From a checkpoint of a small mixture-of-experts model trained on Wikipedia.
Experts: 128 experts in each of 8 layers, 64 SwiGLU neurons an expert, 6 picks a token, a softmax router, a shared expert of 64 neurons.
Training: a variant of SOAP for the experts, 8170 steps.
Below are experts of layer 11 (counted from 0) of a mixture-of-experts language model. Rows are named router (the router's row for the expert), gate (a neuron's input weights, with its number), up (a neuron's input weights, with its number), down (a neuron's output weights, with its number) and show model dimensions 128-255. Each number is 200 + 30 x the weight over its row's rms, rounded and kept within 0 to 999.
After each expert's rows: "mostly gets" lists some tokens that are sent to it at least half of the time. This comes from a sample of Wikipedia text that the model never trained on.

# expert 77
router,209,207,223,155,229,206,228,171,217,188,173,182,154,162,268,164,233,179,226,137,193,250,256,226,226,158,224,170,241,227,158,223,210,226,166,149,249,198,160,199,198,244,178,223,221,167,188,181,220,227,166,176,230,218,226,258,172,191,254,182,170,194,205,226,188,204,178,232,205,161,162,157,221,185,244,206,236,213,163,134,213,164,235,172,209,240,164,219,181,242,214,179,237,167,229,256,249,148,172,222,220,251,199,256,162,230,178,177,166,207,232,153,226,188,199,252,249,203,210,209,189,185,221,228,234,195,237,217
gate0,210,183,250,270,213,182,162,233,218,188,119,151,180,217,159,195,206,241,216,224,241,209,212,201,144,206,230,148,200,217,177,221,197,206,201,164,198,182,237,213,191,164,140,219,193,199,192,203,216,207,228,212,205,228,198,229,184,182,217,214,249,205,213,213,172,211,227,159,159,208,229,231,161,192,148,242,196,232,221,218,223,175,190,206,222,186,234,181,239,222,242,208,218,246,168,217,177,188,211,195,240,172,209,279,211,265,225,203,195,239,221,152,208,225,167,242,185,188,176,155,198,221,211,241,202,206,184,212
up0,215,225,232,282,218,254,214,197,213,196,176,229,218,206,198,238,228,288,204,214,249,163,194,188,211,198,203,212,189,208,241,209,201,263,205,131,199,206,207,171,241,190,211,217,176,221,187,264,197,206,191,213,216,205,233,224,210,165,244,220,226,179,148,207,147,179,234,205,187,207,176,189,175,191,236,197,224,209,231,282,228,147,228,171,261,162,201,193,214,201,268,244,254,179,250,179,229,188,182,221,234,203,187,230,172,210,214,152,170,239,118,201,215,209,229,206,182,196,204,221,202,187,173,191,221,176,216,157
down0,234,204,207,195,192,243,194,154,145,176,204,162,205,244,188,163,233,156,230,159,211,202,200,185,176,154,195,132,188,186,168,200,214,229,188,179,208,288,164,169,198,181,223,211,230,234,163,195,239,214,198,148,233,194,152,249,216,208,213,238,193,181,159,163,200,194,236,202,182,201,153,269,190,232,193,283,246,219,208,192,227,211,150,226,176,177,220,208,195,190,241,201,204,218,196,233,205,191,228,189,219,118,201,226,148,198,211,206,219,232,160,206,176,215,194,285,211,230,225,163,217,163,186,233,244,226,159,167
mostly gets: ",", "ation,", "ia,", "an,", "e,", "y,"

# expert 84
router,174,224,199,202,149,144,184,183,195,144,223,211,218,227,223,196,136,223,201,202,171,248,112,213,160,199,215,203,127,168,174,247,192,228,240,165,246,256,194,229,194,216,181,218,149,167,148,145,196,176,177,235,154,216,170,200,197,147,236,210,203,196,175,241,162,169,198,244,154,172,150,167,149,204,228,174,230,225,255,226,191,214,191,225,211,203,146,242,195,151,172,191,229,231,165,199,222,191,162,211,226,188,221,227,171,186,192,186,174,201,207,249,259,194,144,162,168,223,163,185,164,203,230,200,201,182,215,205
gate0,230,202,249,220,158,204,181,162,141,186,178,238,202,202,227,178,215,190,227,220,185,160,222,221,225,218,220,209,226,177,175,139,245,168,205,229,197,158,177,212,225,264,216,222,173,212,174,165,185,182,210,224,272,219,184,216,178,195,221,180,165,209,193,219,219,206,157,168,198,210,190,216,256,249,223,220,225,210,226,207,165,116,192,214,216,241,240,210,247,197,195,240,213,174,202,179,167,232,170,226,231,248,186,239,231,205,220,197,223,190,186,221,217,217,178,164,198,201,203,203,226,193,171,206,194,207,193,172
up0,182,162,194,173,197,165,194,194,187,197,180,220,193,198,150,199,211,181,256,191,162,210,228,187,174,146,211,186,190,203,196,177,200,224,249,152,196,212,186,215,252,209,182,210,201,225,228,175,216,189,250,190,235,217,131,225,214,126,221,196,165,225,205,233,216,196,171,234,199,233,184,186,227,223,242,208,202,219,192,217,260,171,201,190,194,200,245,164,222,189,235,249,130,204,145,197,188,211,141,242,244,203,268,146,180,164,220,207,199,176,179,213,221,202,197,202,219,159,218,254,211,170,200,201,202,210,273,222
down0,229,226,204,182,220,203,140,196,133,232,195,164,183,233,181,196,203,171,215,193,232,138,120,255,223,199,222,194,131,165,173,231,217,204,160,196,199,206,192,203,256,176,167,192,161,196,219,254,178,158,212,167,216,215,215,188,195,171,236,213,199,201,205,239,162,247,221,207,205,179,204,209,217,230,174,176,168,223,199,257,150,239,205,196,187,224,203,185,227,218,177,194,167,174,193,194,192,207,173,216,212,191,215,169,280,171,201,188,142,183,188,220,195,172,202,205,195,164,216,197,241,235,238,200,155,213,205,209
mostly gets: " La", " de", "- The", " De", ": The", ", The"

# expert 12
router,236,135,207,145,159,219,170,206,208,166,199,213,206,193,204,171,188,190,193,211,198,202,178,187,216,199,162,229,244,232,248,232,208,251,188,147,193,187,193,174,199,192,177,170,195,226,270,183,231,221,191,159,233,149,129,240,213,184,233,169,248,225,198,137,161,187,199,234,259,165,178,229,176,257,216,149,208,175,199,185,212,157,187,175,259,248,155,149,205,172,160,178,192,186,274,215,185,203,175,220,190,191,202,233,154,234,197,209,240,184,238,176,217,254,213,167,239,244,139,142,146,233,177,161,179,156,242,178
gate0,149,157,211,182,190,209,154,166,259,222,203,193,178,177,237,174,166,221,197,236,220,175,211,212,229,244,189,202,176,201,204,243,233,231,205,168,197,205,228,141,222,163,185,244,225,171,205,220,178,238,225,149,198,168,164,205,210,176,240,233,211,198,211,180,197,221,236,188,237,169,210,217,210,191,298,200,150,196,191,178,180,229,242,191,250,196,182,132,184,173,186,184,244,243,222,208,207,199,155,250,177,215,191,148,216,226,191,185,209,157,264,200,211,230,255,237,168,203,167,195,191,241,234,158,152,187,173,230
up0,158,132,238,186,219,214,208,143,253,190,196,185,178,202,196,189,154,225,212,226,225,211,217,198,257,255,166,203,177,160,213,241,230,208,202,162,212,214,224,156,201,164,177,230,254,219,171,215,162,221,224,163,201,167,144,202,206,196,256,214,199,251,197,189,168,216,222,204,224,203,197,214,206,182,265,203,175,175,191,222,188,227,268,231,234,210,187,154,183,165,202,196,263,234,240,169,215,185,127,212,162,210,174,125,174,215,224,216,211,119,242,202,229,242,243,227,171,229,160,176,183,253,262,177,203,191,197,175
down0,225,190,177,205,192,187,230,240,276,202,172,215,176,201,178,161,158,191,217,223,249,212,221,173,284,181,187,241,216,197,200,234,207,220,246,197,142,200,205,214,256,198,204,141,163,223,196,178,197,200,237,198,209,227,234,227,193,176,212,205,184,220,199,213,245,170,210,211,216,171,230,189,211,185,169,170,170,185,231,177,151,197,161,194,263,192,193,221,182,262,201,225,189,235,197,164,200,213,219,206,233,230,198,214,146,208,142,283,185,225,175,238,178,157,214,217,177,200,132,185,164,167,201,198,165,182,187,199
mostly gets: " t", " \"T", "| T", " | \"", " T", "- T"

# expert 23
router,164,184,192,180,154,164,161,223,123,176,200,150,182,216,203,181,203,193,213,249,230,175,148,181,185,226,229,199,184,217,224,208,221,254,186,203,171,201,179,224,222,185,218,159,205,195,179,199,165,238,178,206,243,111,161,227,215,163,254,205,199,165,187,226,190,184,182,227,214,156,181,223,205,224,169,149,185,163,247,208,216,207,183,232,229,218,181,213,240,176,190,243,185,224,218,220,172,197,174,200,188,192,157,240,168,270,198,243,206,150,182,246,238,255,181,148,184,204,160,136,208,229,184,145,220,192,224,170
gate0,163,237,214,204,225,227,155,251,199,212,164,183,199,135,254,150,194,237,141,193,154,216,184,207,201,231,217,179,172,204,192,192,182,207,178,263,161,189,214,187,210,213,213,277,188,190,210,184,193,228,241,235,191,191,168,184,164,213,165,144,212,172,185,228,206,229,215,168,226,224,241,211,232,140,241,242,171,151,226,217,207,212,221,185,185,203,270,223,239,219,171,230,267,267,210,216,218,247,190,148,238,218,210,257,183,210,214,192,198,137,203,228,187,220,132,218,185,163,221,127,223,176,162,230,246,211,206,168
up0,204,249,175,217,215,247,146,211,251,212,151,213,177,158,230,167,162,234,172,161,137,207,199,175,202,227,158,239,169,149,208,213,176,211,153,233,155,149,218,204,169,170,196,240,190,215,204,202,252,185,248,235,231,179,208,189,183,211,168,181,212,158,171,180,185,232,189,190,189,178,187,220,236,147,253,193,159,173,209,241,210,201,226,178,194,240,204,185,208,237,166,193,224,223,197,188,243,238,199,179,180,253,243,200,226,205,225,175,201,156,204,198,189,207,179,209,190,130,226,121,239,188,118,194,268,224,199,166
down0,213,230,173,214,219,197,130,219,184,202,171,142,185,202,236,218,223,220,173,172,123,205,201,175,181,251,178,252,188,242,223,219,183,196,206,260,216,183,203,202,270,216,202,271,187,251,224,159,189,215,213,266,265,195,209,227,184,180,160,201,200,227,185,199,222,211,222,208,169,214,189,167,219,208,235,266,231,155,201,193,194,199,218,269,210,188,175,198,212,237,204,188,232,173,152,187,187,221,214,176,192,212,228,227,199,203,219,184,154,201,193,231,181,231,178,241,215,215,208,147,200,153,180,207,215,217,215,235
mostly gets: " School of", " | \"The", " | Episode: \"", " of The", " in The", " \"The"

# expert 53
router,203,192,200,173,220,219,231,185,179,246,196,173,188,205,227,221,224,194,212,192,139,230,178,186,178,201,172,205,176,214,155,216,238,227,191,212,185,179,222,261,204,184,186,176,181,202,183,162,196,245,164,245,179,145,224,244,203,219,229,184,158,174,193,206,203,177,198,210,193,224,198,207,236,243,167,186,217,154,189,179,171,209,180,191,213,183,225,230,233,183,225,236,166,243,197,262,205,208,180,225,143,155,186,252,154,194,196,213,192,173,218,217,204,202,155,166,231,221,197,205,218,234,184,163,165,187,261,227
gate0,215,236,203,211,176,194,184,180,212,210,250,221,137,263,179,218,201,177,214,194,118,205,231,165,215,209,191,202,205,202,160,211,225,181,219,194,207,198,171,206,211,218,201,166,186,227,164,179,185,215,244,243,187,183,203,190,243,217,211,229,267,188,153,180,224,245,189,179,196,156,248,215,212,240,267,237,198,189,198,236,221,192,192,196,206,196,182,140,220,158,183,122,175,203,180,157,191,201,202,129,178,255,169,169,187,243,169,237,243,211,210,212,162,246,193,220,210,182,144,238,168,176,175,232,214,194,231,197
up0,242,300,170,211,197,144,144,173,198,206,218,232,227,230,199,144,163,207,190,167,145,167,191,176,176,237,198,179,170,244,174,234,177,176,181,214,189,205,187,209,184,217,240,170,177,227,229,169,200,217,238,191,233,156,235,194,265,197,208,216,216,171,148,182,246,218,194,183,242,190,202,198,243,198,224,209,176,180,198,264,217,219,210,198,169,201,214,216,196,186,220,187,217,124,189,205,190,183,178,166,164,213,201,228,183,203,191,256,201,204,190,187,193,251,173,201,204,195,137,231,201,151,146,179,200,226,164,216
down0,169,234,211,245,243,216,185,214,191,176,226,200,192,257,206,227,176,193,212,166,239,192,196,198,144,230,195,206,171,186,175,173,169,164,211,252,235,217,188,208,201,204,265,220,172,221,179,198,178,214,191,193,211,217,232,191,204,159,236,223,249,187,169,179,225,212,178,249,235,174,171,226,146,228,174,225,199,219,163,212,188,198,209,226,214,221,152,162,216,251,244,150,250,249,188,174,255,237,227,173,170,216,160,194,259,209,231,216,205,189,222,205,181,199,231,108,217,186,206,203,197,288,216,171,181,171,195,191
mostly gets: " Award for", " School of", " Department of", " Ministry of", " University of", " Minister of"

# expert 45
router,209,169,191,252,203,156,246,148,198,199,239,197,257,185,206,150,136,233,224,195,204,265,208,232,210,214,187,226,170,151,176,163,156,174,211,193,173,224,200,177,192,219,198,194,199,153,223,190,225,233,194,254,194,232,232,173,248,167,227,216,160,204,166,279,208,194,195,242,237,187,196,166,212,159,205,202,251,210,222,174,156,201,187,236,217,163,170,151,212,213,193,201,197,235,163,180,255,152,189,129,209,194,221,178,247,212,176,183,198,172,180,196,170,141,205,169,230,201,243,176,206,212,240,186,161,213,185,222
gate0,117,150,183,256,226,167,204,207,194,180,245,186,184,207,203,237,199,219,203,203,202,243,170,212,168,192,158,203,219,221,239,199,202,233,202,221,219,217,195,180,226,198,168,263,224,204,178,215,197,207,217,182,227,198,225,168,225,159,230,254,200,249,158,197,221,201,181,197,201,150,240,211,221,208,195,216,234,184,203,191,199,208,191,283,209,198,234,176,192,142,226,176,171,169,181,166,229,119,232,225,205,170,179,117,152,216,225,200,197,246,192,213,195,251,173,185,195,187,239,155,187,178,190,173,172,190,185,269
up0,115,163,253,242,215,235,156,193,225,196,253,220,158,193,202,240,211,188,193,196,229,215,225,208,187,199,170,174,232,161,225,283,197,178,256,205,229,222,205,196,222,217,151,233,186,203,149,194,196,190,200,181,212,217,226,167,235,148,201,290,172,218,195,215,202,248,230,177,176,132,236,165,190,184,225,185,187,173,164,161,139,195,177,257,198,248,181,219,151,172,242,210,244,230,201,157,204,201,218,213,185,145,185,162,184,183,200,180,177,171,162,166,205,205,169,219,190,212,227,197,169,210,189,175,211,177,202,243
down0,229,175,152,160,205,179,166,200,172,219,131,185,187,161,196,200,216,165,182,189,205,185,206,145,197,197,207,224,218,186,196,183,187,179,150,174,204,160,203,185,216,255,214,192,207,196,213,130,183,187,206,172,147,184,181,276,241,243,180,175,149,193,137,213,186,211,205,244,149,230,239,204,203,175,174,245,154,229,157,181,137,195,225,176,251,170,219,137,207,249,206,189,194,169,188,223,197,223,260,236,227,176,205,209,229,166,128,181,227,152,205,214,167,197,193,216,242,205,212,240,177,245,182,239,229,188,182,203
mostly gets: " Sar", "ebast", " Fer", " Gar", " Mad", "har"

# expert 96
router,234,155,207,235,193,181,253,151,187,231,214,217,211,213,238,164,184,190,214,196,207,252,262,210,169,192,220,197,190,171,195,183,219,198,216,171,144,226,198,158,237,210,148,173,160,285,213,183,183,219,184,262,177,209,206,137,191,185,185,220,154,215,184,205,188,192,156,168,199,163,191,167,181,190,163,164,204,188,194,162,138,181,183,192,189,232,183,197,194,241,194,179,151,217,191,184,220,207,294,144,143,219,202,185,235,186,184,152,144,266,189,194,232,231,199,233,177,167,178,185,230,180,252,184,220,155,164,243
gate0,234,222,226,207,210,204,202,250,251,190,168,205,171,259,233,155,156,176,147,235,230,188,202,193,262,192,192,195,184,260,166,213,200,178,233,204,187,166,204,211,197,191,262,202,187,205,181,203,241,208,230,190,234,238,188,185,180,120,208,198,206,175,234,221,171,245,199,140,216,216,252,214,150,212,161,264,193,179,156,115,218,190,191,217,192,230,197,156,209,196,216,240,180,190,209,229,206,247,202,167,221,229,233,265,177,222,187,212,207,271,192,242,159,147,165,258,161,207,212,204,217,189,207,230,254,212,213,155
up0,174,214,167,191,177,179,211,198,213,231,175,204,203,185,187,213,169,203,128,223,223,188,175,175,194,227,208,156,208,138,162,200,205,237,185,194,230,206,158,246,231,183,181,188,240,181,190,156,195,141,249,203,213,215,213,234,141,160,211,167,234,177,230,221,163,199,237,169,216,245,170,215,202,231,149,254,176,190,243,245,200,198,226,223,151,244,190,220,215,253,203,209,183,244,231,228,197,168,226,194,93,237,208,165,184,250,232,189,216,190,170,199,200,190,225,202,193,219,202,186,181,187,199,260,168,227,161,217
down0,222,201,188,177,169,217,223,188,182,176,204,240,201,189,228,202,188,171,140,229,243,205,224,204,233,187,151,157,201,195,246,248,222,181,147,200,224,244,192,172,254,182,244,252,227,183,251,116,224,197,187,256,176,204,215,182,229,224,222,200,177,201,187,195,217,233,206,196,240,241,187,236,210,272,172,197,162,180,174,226,188,168,209,203,210,186,179,197,173,233,162,193,198,198,263,173,201,224,149,177,182,161,175,191,211,220,173,214,196,194,174,206,188,168,179,195,240,171,207,201,176,188,241,189,174,211,229,224
mostly gets: "ski", "ș", "ń", "hammad", "к", "ı"

# expert 109
router,196,175,171,198,203,207,154,151,195,185,230,204,223,176,160,189,161,202,199,237,160,221,170,204,173,216,247,208,188,168,220,167,214,189,198,217,267,209,254,161,152,177,184,167,133,198,241,173,193,175,212,202,146,237,238,176,174,258,189,215,221,242,187,198,153,201,239,195,170,240,228,226,218,157,205,208,240,253,235,190,167,182,204,216,203,235,197,229,171,200,210,160,194,209,194,175,211,222,233,207,185,226,223,225,214,244,218,200,205,159,195,218,253,195,164,164,218,195,234,154,185,238,200,210,208,169,187,190
gate0,183,186,245,202,213,201,166,215,152,190,213,240,189,230,172,180,184,261,191,167,166,230,207,202,186,167,230,198,187,205,214,166,212,181,165,211,251,178,193,188,224,202,176,216,260,139,238,198,177,218,193,234,227,216,174,212,168,230,234,197,200,180,193,184,182,200,171,220,155,253,215,180,198,176,192,158,184,196,248,186,202,180,158,182,253,216,201,163,205,211,228,187,226,202,207,207,222,201,276,207,182,207,203,189,192,183,211,215,170,237,193,149,91,243,204,132,224,186,205,180,207,172,259,164,155,217,226,178
up0,191,199,186,258,210,173,235,188,230,223,214,229,208,227,208,259,214,214,152,202,202,161,292,198,217,160,164,213,203,207,207,211,234,187,187,183,197,170,173,207,173,212,201,197,174,236,263,171,242,186,261,154,221,206,217,215,147,206,163,169,240,204,207,251,254,221,228,208,217,227,187,210,149,194,232,232,181,209,193,152,179,138,271,196,177,228,227,208,219,166,208,217,202,220,209,206,139,193,203,181,228,185,232,227,193,202,200,183,263,190,233,201,154,190,194,228,206,220,202,176,210,176,194,215,192,124,218,146
down0,188,201,184,193,197,241,212,182,193,197,125,153,233,167,185,207,187,268,238,225,252,225,207,214,175,198,174,162,155,168,210,235,191,158,190,188,143,198,157,201,147,238,137,167,228,180,156,226,196,195,197,180,209,218,240,212,232,202,228,222,172,159,186,165,240,211,221,228,156,252,254,216,156,158,235,212,188,272,187,189,215,177,207,224,193,156,185,237,202,155,213,237,140,191,196,171,174,176,233,208,192,169,156,180,156,235,230,197,191,201,199,201,192,238,231,267,188,257,152,225,242,171,204,204,179,192,161,161
mostly gets: "í", " Rod", "ú", "ardo", "ó", "ía"

# expert 17
router,237,216,183,173,174,206,217,251,163,183,204,216,220,203,230,218,151,219,167,134,169,198,212,204,155,199,199,234,203,207,233,212,201,258,239,186,215,221,228,240,224,190,233,187,149,244,196,206,223,219,179,144,213,212,200,216,228,251,203,227,157,197,141,206,175,189,129,265,160,178,159,230,243,246,183,159,251,225,177,163,203,195,180,181,199,205,154,172,218,151,169,196,193,191,208,219,185,209,176,220,162,196,237,192,180,195,200,150,162,228,196,235,245,229,204,244,207,213,166,204,207,231,191,158,178,183,258,178
gate0,225,156,200,255,224,146,233,281,205,244,213,198,221,224,187,222,203,218,190,206,125,256,159,212,191,186,192,198,243,233,233,222,181,184,225,184,169,253,227,196,200,172,163,215,178,211,173,186,202,212,257,206,219,184,214,243,177,197,202,200,234,202,206,181,270,124,195,197,204,152,245,201,226,179,224,232,210,212,165,206,203,247,170,239,228,222,213,202,171,198,174,187,201,177,201,278,249,176,180,220,128,192,191,229,162,179,254,200,281,139,201,166,178,205,176,154,220,159,214,212,187,188,231,211,194,258,175,165
up0,221,216,227,242,209,132,202,163,215,183,203,242,220,166,201,181,217,221,216,220,245,169,188,187,191,182,217,162,184,203,168,203,213,246,175,265,225,160,205,165,200,162,200,185,197,214,254,253,234,210,165,192,187,192,167,169,184,220,180,211,180,181,224,176,155,210,179,202,186,278,213,238,158,231,140,203,178,219,204,245,166,166,230,185,191,191,164,183,218,197,204,218,146,208,228,155,182,237,259,229,168,204,142,153,192,244,209,221,185,282,268,224,225,168,200,185,195,219,178,150,204,194,213,202,226,214,216,171
down0,125,188,192,223,200,171,195,209,162,140,217,234,227,227,235,214,210,159,209,216,232,194,194,155,189,201,238,186,243,189,228,203,126,181,201,207,219,256,154,210,167,179,202,257,226,241,195,243,173,189,217,221,209,218,223,148,181,167,195,201,216,174,177,207,195,173,210,198,178,175,223,219,161,174,203,203,246,231,186,219,203,198,203,203,178,143,209,188,148,206,197,270,191,212,177,194,191,227,195,216,213,194,201,186,245,166,375,186,240,237,202,228,223,179,229,220,192,194,181,156,242,127,234,177,192,203,167,202
mostly gets: " ISBN ", " book", "\" | ", " :", "- Kingdom: Animalia", " published"

# expert 101
router,190,238,231,231,198,208,186,206,181,160,217,213,204,166,200,181,175,198,213,205,215,201,218,221,230,232,149,224,218,223,179,174,171,162,205,209,199,155,212,177,270,212,204,217,235,178,218,249,229,199,232,244,231,254,229,137,236,206,175,207,218,173,220,260,207,210,235,177,205,222,184,178,180,201,156,260,166,216,164,211,202,246,151,182,189,178,193,155,173,202,197,180,258,162,155,177,237,201,183,168,259,189,201,177,235,216,204,204,196,223,232,162,156,134,235,217,219,191,191,189,247,219,166,220,183,188,189,167
gate0,168,177,232,196,202,199,245,176,205,213,180,201,221,205,225,230,188,167,118,217,185,271,189,183,187,252,247,217,200,168,142,207,190,184,156,203,174,184,176,179,195,222,208,218,147,201,208,188,237,177,236,130,175,211,259,216,178,177,188,233,206,149,149,213,181,161,233,243,151,179,185,216,220,165,215,179,260,175,237,185,162,204,278,203,200,181,233,206,201,200,227,169,272,214,175,244,176,199,245,191,233,205,180,173,199,201,208,189,179,172,201,165,198,166,179,209,188,183,250,182,170,163,168,168,184,220,198,252
up0,216,185,175,178,228,192,172,188,248,263,166,234,178,130,257,245,184,220,178,198,247,216,235,225,218,156,195,177,171,153,182,210,219,180,207,234,186,213,270,221,181,174,127,158,184,251,233,259,143,223,187,218,237,148,194,221,174,157,193,121,204,179,205,212,211,179,247,212,173,183,156,228,173,206,199,247,161,225,209,193,205,157,221,233,225,239,197,238,157,147,233,251,165,258,242,212,215,176,185,217,189,210,204,178,235,195,177,239,201,197,188,189,174,200,195,274,174,196,205,278,156,217,142,206,191,171,209,187
down0,210,167,214,202,175,182,233,221,209,206,223,214,200,207,209,148,185,242,238,182,198,194,198,182,162,163,205,179,245,183,198,215,222,193,252,238,202,206,225,150,201,246,195,172,188,202,209,206,201,206,177,199,233,239,256,130,189,162,221,196,215,213,134,236,217,191,160,221,172,219,182,234,199,208,287,229,219,185,205,247,241,192,203,178,198,273,200,247,213,188,196,228,202,216,213,205,190,211,211,247,180,245,196,164,172,212,162,213,150,120,202,179,160,152,173,216,153,232,191,134,157,203,190,166,141,191,208,192
mostly gets: "reak", " broke", "imming", " hard", "leep", "adow"

# expert 79
router,212,230,179,160,176,241,156,189,240,208,222,214,249,177,208,266,228,174,203,184,196,263,220,198,201,201,199,209,164,269,211,215,167,196,173,241,207,140,256,124,166,182,185,210,186,209,191,233,241,207,162,199,217,222,188,240,216,234,206,195,165,230,214,175,202,250,242,214,175,199,219,226,168,210,196,182,211,210,173,204,139,166,157,167,235,202,227,145,148,193,207,238,230,186,192,214,215,239,168,263,223,236,223,171,231,197,182,178,234,229,168,157,191,154,194,188,248,195,121,221,237,220,199,215,254,202,151,196
gate0,157,172,139,184,195,213,214,169,216,214,163,207,268,212,161,156,170,234,160,225,222,127,238,217,246,142,203,208,190,212,240,140,195,205,266,210,165,230,193,201,218,213,186,242,177,158,197,231,213,215,195,202,161,236,186,228,211,162,160,207,197,203,219,213,188,229,218,230,202,250,160,189,203,200,260,172,170,224,219,181,255,176,200,204,207,172,173,163,210,167,179,191,204,170,242,220,140,201,257,224,200,155,189,167,238,200,202,212,146,278,200,213,227,201,241,201,186,235,229,156,216,210,188,173,219,213,220,220
up0,169,174,237,193,154,165,218,204,214,236,175,193,177,251,217,211,245,211,214,239,202,200,241,211,185,189,205,213,147,208,172,198,282,207,206,249,216,231,175,234,216,175,183,179,162,212,190,206,188,177,145,204,193,257,199,243,212,245,209,233,163,191,198,210,146,183,216,202,219,214,205,180,195,192,207,199,192,209,250,157,240,184,177,147,172,181,208,199,168,164,226,228,210,229,166,164,161,227,250,181,190,170,179,173,234,215,225,147,176,237,223,168,210,155,182,189,183,185,186,198,190,211,196,205,190,195,200,209
down0,188,180,233,238,179,243,248,222,184,234,185,229,209,228,217,154,159,212,180,162,170,176,221,181,238,211,214,165,236,210,196,163,194,178,195,186,203,250,209,216,184,191,208,208,150,172,273,234,214,219,222,142,235,240,253,185,186,141,192,226,232,137,225,205,207,230,230,207,200,242,214,241,207,175,229,169,234,204,138,228,233,162,218,243,200,135,164,185,216,199,220,204,229,224,189,241,229,180,221,216,184,189,175,207,178,193,198,215,184,197,244,200,180,221,265,219,149,181,258,188,211,193,163,203,173,243,143,180
mostly gets: " six", " four", " seven", " five", " million", " eight"

# expert 46
router,185,227,192,234,236,206,212,228,188,172,163,199,163,155,196,154,199,217,170,173,226,223,228,226,199,199,218,218,168,170,204,211,261,217,173,133,187,234,190,206,230,181,189,173,190,215,175,207,219,178,191,242,181,137,208,218,198,151,201,163,166,219,171,196,202,209,195,215,167,263,182,179,220,222,153,153,177,162,193,205,223,236,203,245,211,202,195,185,209,184,200,201,123,289,202,220,221,224,234,177,237,263,206,174,263,187,179,222,275,227,212,217,186,196,221,171,189,211,202,247,155,195,197,222,176,200,199,218
gate0,178,206,207,183,214,174,237,159,214,231,185,177,218,232,267,209,188,171,233,213,189,199,207,218,231,187,171,192,229,201,216,249,202,156,204,169,187,227,147,207,242,195,120,223,180,166,230,181,207,187,188,115,220,197,184,223,195,152,221,207,248,214,155,163,187,241,156,176,187,227,202,178,207,193,151,206,193,204,154,166,225,276,236,214,181,223,123,200,198,232,184,230,243,173,224,184,192,147,203,241,209,186,148,184,255,173,184,180,164,188,231,210,218,184,207,228,213,127,203,196,180,184,201,206,161,191,194,266
up0,228,209,216,168,208,256,163,181,211,149,207,197,179,202,158,224,233,201,166,211,146,201,196,176,130,183,172,220,189,206,170,170,227,154,186,244,231,208,162,198,158,221,202,170,211,227,152,200,199,223,228,219,206,215,145,209,180,172,230,167,225,165,221,212,240,148,221,169,140,222,205,215,189,196,219,239,198,193,198,176,161,174,248,231,182,182,266,209,214,188,233,200,173,216,198,215,234,203,179,166,211,231,225,246,188,210,184,227,206,201,157,177,213,142,214,179,196,183,195,267,235,219,161,184,152,219,192,136
down0,212,217,150,162,206,233,214,206,169,153,189,250,234,189,239,182,159,190,218,237,224,223,188,195,217,245,194,218,216,243,231,245,175,168,208,143,227,143,199,193,159,226,112,219,175,220,198,163,277,229,182,241,252,229,209,209,111,226,264,196,191,205,135,211,153,161,187,228,170,228,187,198,194,254,223,232,158,241,179,182,167,198,215,202,169,205,247,201,169,182,233,210,159,204,186,179,171,149,168,182,200,233,224,201,271,163,195,160,175,215,197,188,193,260,206,204,194,204,207,203,209,159,242,182,230,202,253,237
mostly gets: " al", " | Al", " Al", " aut", "Al", " Av"

# expert 5
router,206,181,204,193,180,203,209,186,200,182,212,242,242,193,232,163,234,129,211,218,208,171,168,178,221,241,178,189,159,190,212,168,229,184,195,203,233,206,203,174,190,167,220,204,206,219,175,236,247,270,203,159,208,115,179,235,160,238,139,216,232,166,236,164,207,259,191,175,154,224,176,233,179,243,195,205,204,124,189,135,177,203,210,187,165,215,211,199,178,174,177,161,140,160,256,233,175,205,211,220,236,216,190,197,211,271,207,215,254,165,202,171,204,222,198,185,196,193,167,210,239,191,197,186,200,224,176,183
gate0,185,235,177,224,178,245,200,215,172,170,196,174,241,207,226,260,167,168,155,204,229,203,181,254,195,279,131,153,199,146,257,198,195,124,240,194,182,199,220,247,194,190,204,187,202,267,201,155,192,235,213,172,219,180,219,177,181,237,238,211,251,172,266,181,192,183,188,227,203,168,158,177,246,197,208,261,186,229,167,256,190,227,185,231,176,198,213,211,157,152,182,170,194,184,207,200,209,242,191,178,178,159,166,173,164,178,212,230,204,197,148,163,209,218,171,187,125,209,182,181,212,180,255,227,191,246,216,145
up0,258,221,196,225,188,215,184,231,235,190,205,219,229,200,214,205,227,209,209,189,188,202,152,168,186,196,195,208,216,207,240,176,195,211,213,224,235,188,242,237,190,175,195,256,138,190,162,264,182,243,231,167,234,155,203,201,201,160,220,208,203,202,207,210,236,178,197,251,193,258,122,183,218,199,204,202,211,245,217,125,264,221,203,198,240,186,201,199,265,166,186,231,181,183,194,214,204,197,178,215,204,171,240,207,239,202,189,214,208,237,252,197,207,181,231,115,167,249,156,207,191,206,193,157,204,179,173,212
down0,208,253,171,221,158,283,222,190,168,197,243,219,173,186,166,236,202,150,224,152,204,158,249,183,156,170,227,249,186,168,187,215,215,132,165,154,200,200,234,198,192,219,192,234,208,249,243,245,185,163,221,178,214,213,180,176,147,162,173,300,137,239,188,218,189,249,194,175,178,178,180,182,159,204,197,167,204,258,239,152,219,201,182,222,193,129,200,217,162,215,203,182,220,217,183,225,241,202,231,227,235,140,195,218,202,247,149,139,194,166,204,220,226,185,192,212,212,198,223,182,216,190,221,182,210,194,222,226
mostly gets: " song", " album", " The film", " games", " was released", " game"